config.yaml
num_hidden_layers: 19
hidden_size: 256
n_experts: 64
experts_per_token: 4
d_expert: 64
d_shared_expert: 128
hidden_act: "swiglu"
moe_layers: [0, 1, 2, 3, 4, 5, 6, 7, 8, 9, 10, 11, 12, 13, 14, 15, 16, 17, 18]
router_score: "softmax"
normalize_top_k: true
routed_scale: 1.0
balance_loss: 0.00231
balance_bias: false
router_z_loss: 0.001
init_std_router: 0.00803
lr_router: 0.00121
num_attention_heads: 2
num_key_value_heads: 1
head_dim: 128
vocab_size: 8192
norm: "rmsnorm"
norm_place: "pre"
norm_eps: 1e-05
positions: "rope"
rope_theta: 18900.0
rope_fraction: 0.25
qk_norm: true
attn_scale: 0.0884
tie_word_embeddings: false
parallel_block: false
init: "normal"
init_std_qkv: 0.0409
init_std_o: 0.0
init_std_up: 0.0409
init_std_down: 0.0
optimizer: "adam_variant"
learning_rate: 0.00162
beta1: 0.9
beta2: 0.95
weight_decay: 0.12
lr_head: 0.0109
max_grad_norm: 1.0
warmup_steps: 365
schedule: "wsd"
decay_fraction: 0.591
decay_shape: "cos"
final_lr_fraction: 0.0
batch_tokens: 131072
max_seq_len: 512
doc_mask: true
train_tokens: 770300000
max_steps: 5877
dataset: "wikipedia_en"
Below are experts of layer 13 (counted from 0) of a mixture-of-experts language model. Rows are named router (the router's row for the expert), gate (a neuron's input weights, with its number), up (a neuron's input weights, with its number) and show model dimensions 0-255. Each number is 128 + 32 x the weight over its row's rms, rounded and kept within 0 to 255. Numbers have three digits each.
After each expert's rows: a language model's description of what the expert responds to. This comes from a sample of Wikipedia text that the model never trained on.

# expert 13
router:149096126066166104066074097186136086121139106148082104165091143162141118165088090182113129072137084087139099103159148203100120133101095134100085088121103115123105111111144125144113101173151185146125157130099050158106117118143109144115134174175098139151179177142135159112155143082145098142129093119087166161132083100096081132120091146135184131089103155102083109089194147086160103117106121130086137074133148134138175171100164139194187140164108194149153126136169150113123166179118087112139080160129115085103097136122127105102115028154119105172123106131098089254180174112168162111109117168114137101141091111088155083070127166104161116119102107096144144145113129104107123145132169166108118073162090171060129120093100119131094154130139103096153184099112103136106119167113139
gate0:133097121147077143090144089112122133125141147129108153170151175156094158127106100174164093117135117061148106133101123158180148085128113124138059092090141145123174147109094051190141129140126186141128129128133070113143122109123191148125069114153107152089179060167128153069098160077174174108128096147120087128168161144164074156148111105127149083114100160111115164120157130045165170187151048098164162173126106116114085100131114122106086111167156101135147124139082098139073109161146120155151125131134073189118139082115108175134071127148124089139113097129130168106151048140165147102116116154095094107155102138131146104174113166155137176123179093122094127112133136124148144125047219160079134181207158146096144182067118099102127114075122119129150090128119116173170160145087127
up0:074111106194100115123056111145028131157146111095147147091164110097163107154190197104067126179081158142121168095163166116094133092087066121123170071143117147109104118084109182195088090099062150134117145166125103138123101139127126100218126115112115135141121089101151130110186076095136137122159155135121131174077190120111150182098187131164118139132125138158080112085147060115140161092194090129089157115116163155128145155144146099109136089164193110135127141124098143089109117128151115105153115124136133084166126083131128197100146130135072088040143084134170117130134163151143125119122082126127114162147186094127162169116113104105160118148107144013140112109081149165113141059143118097098146096127158151122177147121148123126147129134093126179134141147174130118142113108153175
It responds to: Digits inside numbers. Individual digits inside multi-digit numbers in tables, years, scores and statistics, such as 1|1|0, 19|9|2, 10,3|2|3.

# expert 60
router:164129150092156105076123150118091085095144118152106091193098122151140175148097097140149106117136080109119123103162179172096106138158065161091082089160097112130075118095148124119109099115147156155129145178110100168092108073161093172133161140179112165147133180171094166116119142078174138163157054110066149160155080136102080135126100119147171120101085169076080109111170132126129104177105087085099166115152153158107184135082147140125186154176100143148134086100177146124102177109118114103150125140098084083129091109124128073106156053171091058159094092079068111211169138093145097062108081168088135100108052127107115101057152138096153104122098115125165165124103146075134173166150154160124100121170117138120158133087094091141121142141154159099147150129107163130131110130079135
gate0:104104205176156104115132115101140121122113093113132136135113134090145105102138125111164174095125120117119136131090167144156092198112108097154191105140124167121148103127144145155109123138149104119104133112187096070143076147191134131118165092141155144146074156076190205104137116138161112101067127143122101110060146094141165112120120107123127055136107151138163100169110117123127132145122156065114129097112118059109137163156124124142138135118132098127114149139155071131066109081080206086077107103126077102101129092152162102220137074097095138155153121126181142091114123147131115145149132118087116146143152117112087191133151151199119151110082175139164152117173095089192145133113126095172130130136198121103130081193144079070138145138179094160082236138139216134109115163184121
up0:131149134081108159130141128084149163128157129118123087090138124160158110132187162133143119170149118074136102108183131127152178122100108122047074149066096062111148181111165132126100161106093138129159127125100188161137138156085166162132121130126139134157124059143090112099141148160174084155198184114114109131114123133171130165146206154124111172144119148127101133107177122111168089162140138217116120149138126186140146098071117143121138160160107097102159086140203151165176120131150142185125095112106165137138139139096126159064104172178165113173116141119160139183114082095106132190104089145127135124156068181155104106142122153108136172113135155092111086180108175203127104096102103175111142171075175113093138191137166164196158088157114154118150056109113068110140145070106159
It responds to: Cell and sentence ends. Table cell separators, mostly after numbers or percentages in election tables, plus sentence-final periods, semicolons, and closing ). or ".

# expert 38
router:138116151108158132110101113160137085111178106142068081164081148145133140181094105158122111083137103122170114080167150177081083165141094160111100117161089105129097098064144103131113119166105205144128115160068128149130141105148109165106127149139124147140134178186117188111129185138138119162140101112085163134139139109144069089125096157155162100079121158090097089046149168092170060182109073133122129075157193131106152151092194122125138185167104168145156100068155140100111182132145107073159117171094080123091060104142088109117115083180096102173083068114095120201151137108115082132077139157101122109143114117095140076100161134084111108148085087124174136151100138107104112146163166179088116090165083151121161131089089121126102135094135128075138198132091138152104118135098126
gate0:165043125131100153093081132136138156190155108143115137134132139117158106114093136116093140155107086112158128105132082139114141119144154163125097055125124190091151095116138126160116184196138071119115083139175062108096146124114115127141125134090132130149211172166159142121150129180112071125106113079175124132121149067100132159133096115101106088157098151142067121120143131110091137151150054048092149074135155129160144137080122091130197148133199090161139114095108131066155094148048139137203054193164140133109101107084118237124103087123159092174118115134122094183147121164166110132112144116155142117116129085113128132173153097142113102144138098071093150200143116094122179141135138101124123077178113172086148106203133130086107100120128140110140134099096113123094121150167112
up0:112209137124176108092080090136117132124146181190128133192075118147116162156102089137126144076113124184093150156116151140176125162137138023093114144150162095201116140116127141118154123157141110082103089145113122036100093155155110167150083126124154152144135096153120110074137134146094139179138147113135169161125117143198186157081204118159157152127116081109164086136155119131140140121126163171097104190089149168124043124112130176164093128138116174106083164138121153138091134126228088160090133125181089099124115118157141061121102089060111113118131146145139153155094133117123092095132108085117138162146157160106130139097128179146134157126124153127161106157151083152083021127107103113092144138137102115075163146116117121163133136093097167139103176117066156139147149095102184
It responds to: Numbers, units, list punctuation. Commas, periods and digits after numbers in census and statistics text, plus units and plural counts such as km, kg, households, episodes, buildings.

# expert 55
router:140070191106145114099097071147115076110143085161099104138104146134146142136095075142161107089104099107142075102174168180113108160144115181071091133149109114106098099124152100152084104170141168154086161161121105143127086086153098120097141158179111164164151235191086137081148150109163070171116085130070162173163094110109078132159113186159163110095096139090088101073169130071196125173092116122126180120152126142097150179103135139145168191149086141121137113100192149090106161166105089135149097148110074119141105100120117088103108074158086125151111112139100072105127162103167085104101106182099133097165066121115120091092144134091136083181096096104141133128142143094116136172158167173119097095152110144137166133095102078102096150093145129076158131107126139159131087139079169
gate0:148119112105148111137123169123121159126112176094164117097141154136074105094201120087141112111043123128119093130194150086145178159171151101134077178127166186158140153142166119146099151145088171123079061165124142126097098143145152151117127134123116096159152163141071100189131162132101080200153130099140138152103042143196190085133114116097111076131149095120156131159144087129132152141100103101097150122162136065171099153136140150114143168093127069109129143093116196115150122093186104119136114087126117164166154134089152114094163132131146173076152108087114161149166105158084202112156115138115105138102147137105102147041105105125148131173085128139215087110088027110149162157158139117104120115134134116125080125170116110096091106124098183130137114133064123105060117066109096
up0:119127109125160109153141101089146149142140131143135142123149065125110157090213138146101130115129117123137137134147136118110121195109116174181147137165144129204069135125130085204119172105135110206148119120082164165134124140171100174100172181155145122174145134117048088139097172119104138142120117082109110182136113138171121140164129107073091147119180171127117207158100158219168129114042147134109176130121123157141107178126117130140087137093112103144142145152089153138071149155176111121147094111100132133049133075109090166126110173132156160135113108051140066117166175131109096146166142092117143118107134124122179130106191079111135119222137152062194166103167111122155115172183154118110153113146084113158101090196147069079122135120137117138172135144160116118126085107136149
It responds to: Determiners before nouns. Articles, possessives and adjectives opening noun phrases: the, a, their, its, his, plus directional adjectives like eastern, western, southern.

# expert 5
router:125087162056139099104116101185137102116153053133080084157083138151132160134093105162156113072101117104123090130130172201051104180127083167117090132145081111151074116086172121101106124174158164159120187167124095155099090075133130155105117174163120154164168210186137160086156136095135126143155097098087183135150086106114114106153106141151143113098109139084079072104132162138191110143093103151084128139142189192100158132156163125169144181169129171178143110091160156128099168178102086131177095148104104116115105136099066130109087085178123085164089110132090110142147163118137094122096118167116147110158087100133140077097128118115145100142076099141159144134123150108096150145157167130104055105160099163111173165115085094114107137129167167073136161104076148168122135148080143
gate0:127145149114166080125104093087125054164103145126138108151090166158163130129092122090185089130135069129184146197129206123166103086098106125152082131144118107081129148135168097161182145176140154145128180102155161134134095123159105147085112134148133119131129166151036137113120149108141120109128064083119104115106128064123097125089126071142087162064131119116109148163166101127122159103094140141143111141175114152130097188117096141153175110139095167119142099106079099084123213110159116161112137116112072103170107149179116127157110093156066103151127192156102147119074137103130110085125126131134183102118128144165143087152119148116083068084119071152090126186117089083071127107145120173137092148206171150125128200114129118100178211095085115109096112084111176164065173126131129
up0:059130164186108177134176149165087111123154146171127098112149046148159150136147179201124167080135137156092149053126088107133157121167102106100155072154147170201078150090100175139099177059059062100136071204124069103120155124135140064172182084137083165152092107181166127160138117144116097113163133147108141156148093204152106126107129154132114090127155183149105099097149122118052127147157129106125132091094108130126208099121119106139100159099134072158166129133140159144148094120166159105074124177110120131118103155137126120118126151136153140073136112107135116116139148183109152124159142130112090111115107108080086196108169135071112113160147204143141173121094091113149167139163128154143151111102086093167137099160115100095127142139158116088116144130184145110150117078169104
It responds to: Determiners and possessives. Articles, demonstratives and pronouns starting a noun phrase or clause in running prose, such as the, this, his, a, It.

# expert 43
router:169114151076129077079118133166143081150143083135093095180145116144115129165110084168148101100076097138126114104150163182067097141148092169090133126169091107124122111105176097191109089168158194150104132179117094167117122155172117142086169163161108169131130185166092151087184157115142118180156096096087170163118107131135072114164068147144167089119129170082093116104171147092158105186095117116117136099106151195103158176081146154187113164136096141122154078120165118138108156107109096099138116172084093071139097100057078129114051092123084095165080093089105106196141136103195090093110125165089162075124096112110151106098131184123164131121147103096150147135113136108073139132158179147100085087113094167106140169119093092153125156093167127138155154130098120146118096130101160
gate0:148156181152137094149120175159105148118120095137097087147160122080110121098110166152167069151092082153178053158117100179140071105180133089106124113150166064029094136120191177114141071163137155085107147125091131096108088147173108145076131089136137217099112131118106129128173112186176094164183039150127089136109100091160158111104085103121118156061077143106151124099126089106134140110163130159160116172086088138172137176137083151106151099160091120097131122127093119146160101114083075099102138131112113121152126103069124131095138122148086164143108118105136182163127090087112182106133102182136131170145098134115116063149138178137094093141079126162181070190124122066062162110106119117069124128153146148138144168155115131122160130078098098123181137115151127096138137118125106
up0:128127009095129149161121129119164159140095131100110156117117150183158083152150140153077143136128116132118086166109088140142154164132114082124104044073110151105078158178115114128141153135149140101080092111088136144135139120096139131143086103167135115128179118166198116176123096142086179170123191113080146130162184145147173118166145129161163080178138091103148127098153144151145092177130101121088178138153145067134124124090143116145127155091123143144101065129129171077123131144072168107105151076103149135125140148121123101158131136070173130133185099138114102149147176193141082077110137104115063163150103091134118131118130126093172082063150123109100100132089144138145093065145121204099095071152196106028113130082065171078194148124133093153121110099151126117121105120111169
It responds to: As and copular verbs. The word as (as well as, as the), copulas was, is, became, and pipes in football squad tables.

# expert 39
router:164072154102171089074092105164109074120165104119110110136128191180133150152102096159139121091068124125150111094170168218112083105189100156112080120162073112148091090093174106177063126167165148145086158121111131150077104104130137149091128163204100133157149161201115180102123135054135101168144126114116169130140100108121114097190115164143160102120077153118122086092140156134141089144105076109096102113158161151088151136114144137131171155156130162156166120098167151067101130152101076105168112163100053084128100115116110093095121119143092093150106112113125091151187187116187106108094090179128170085152098119104116098092159153110140125142060105127133168117140156120115146156133183139085118101151073154109156127097108108106122171134167155099152175112095161160063099157084180
gate0:169134150138055092129116151142138112074083119142199125127185161089126120152121086078120091119113151124053152130169132078153145105163164064091130151108104174173148152132122168138169064149147133134175105130157121164143151076134106072107124144130138096071174176169120153144149122140108179097146106142111068131125174128152116121136111160081218117094168150128109114112118169105152123093103165088127127077137113123155180165064094066099037134100127081135101128193122086099144151115091143130068158174160188134135126127130125158114105151087134137137147119123129080128127024128148193100176154195062171138104101100103084084161127169184113102145136177117087095160147117083138138134160138118153084132065099121143119155074137125130081111109112109193141090106121114133128129122100134
up0:154127091143036128154131159120165160124136153124165116099119116143056146139150152120110102157127130185100092186119093140121139130170178058145123131143162145086119112109141092106118112211054093126156126144156183156117091147129059108146099096097099134105098164162089135103093157076097143151105134136133122173110166142106158125195193103111131073106114166135117103152076127113181128183094117112134108080154130173157206181182147150140120142089150077177118134126137092185148159079124126114145112135131078112067149130120141181162099128112179137164093144093124126134121133140111079103169118069119173112147122145185104152144107152098112100163187120085141174111219096090150180123124133072179143153112134142115074165138135099125122107116131152148092172116192126114178037081145165
It responds to: Verbs with their prepositions. Biography verbs and following prepositions, such as married, joined, played, engaged to, served for, rights of.

# expert 56
router:177095137121146066103083119157096097119156092094108098126098147140134136160100105166152072109110101122142068106150133168075128116157099176071110098159083131123117108084181082163127087155163202151124148143134111181108125125162124152089159144195111157149134198155082155098158121095146101190152109101077146137149090098124099116139125137138150077111116188094106075113171174061207101167111156087107111125160157175080144149090151155206118164164096156121171077092142104097118122116118095066169101166097098131093092118073108085082097121140084098143123103109100104161157132086202080089116107182102152086146077111102106112101139149096162120142129100090152157122142169086087117171166153170113109098171108137128166163098078101125100178093164108135152158127108139148154097141104181
gate2:164052118143094113103133079118114128156147112170091132137020090097188110155132105151102145111102192094114082113126123132120101126142158142104139100181127129149106088133109127159140116196125131113109080112116122109105125119107095104095174127169096164101114166127145125147051157155130122126087133141133175099148122128165101104090179091085125127123086140116126064150085124119144201208110152136125112108118102124090210060067166156078170179152134173143133108105170133150122128157055148129105042066137134066090082180110125168152189095190158184100167165123120133130168173185124116153190105114075147109102180128157137126114103158155152148156141136078155146095137092169171132169146116082187145148133082139153132091103126098125116111139127151096113130132109189127108134182155134
up2:088040124170119123136144144184106102130084166091147106084120119130060111159103155081108191119104161151093120134146122087162139106097143112123105171149092152107119173149113102159134169132141163105135121096155163149148127093089106139147107102207122080118131086107144131148072146166043125116092157175138093151117122110136147115134178102068093187138039053167152141131139149134179128110138158143156153149140097079186157106101118160175103141140174086115121142065133090141145098098096150131063158134160075152087146182121166138150153191148138104101126185140192160070187126187064188147117176118142163109117177159127090161078089152157132090157161120114135125138163123174189098168114088115117151166141120124112111077108112089150091103115155161137126124100095116124130134087197136
It responds to: Copulas and auxiliaries. Forms of be and have, plus articles and adverbs right after them, such as was, is, been, became, a, not, then, eventually.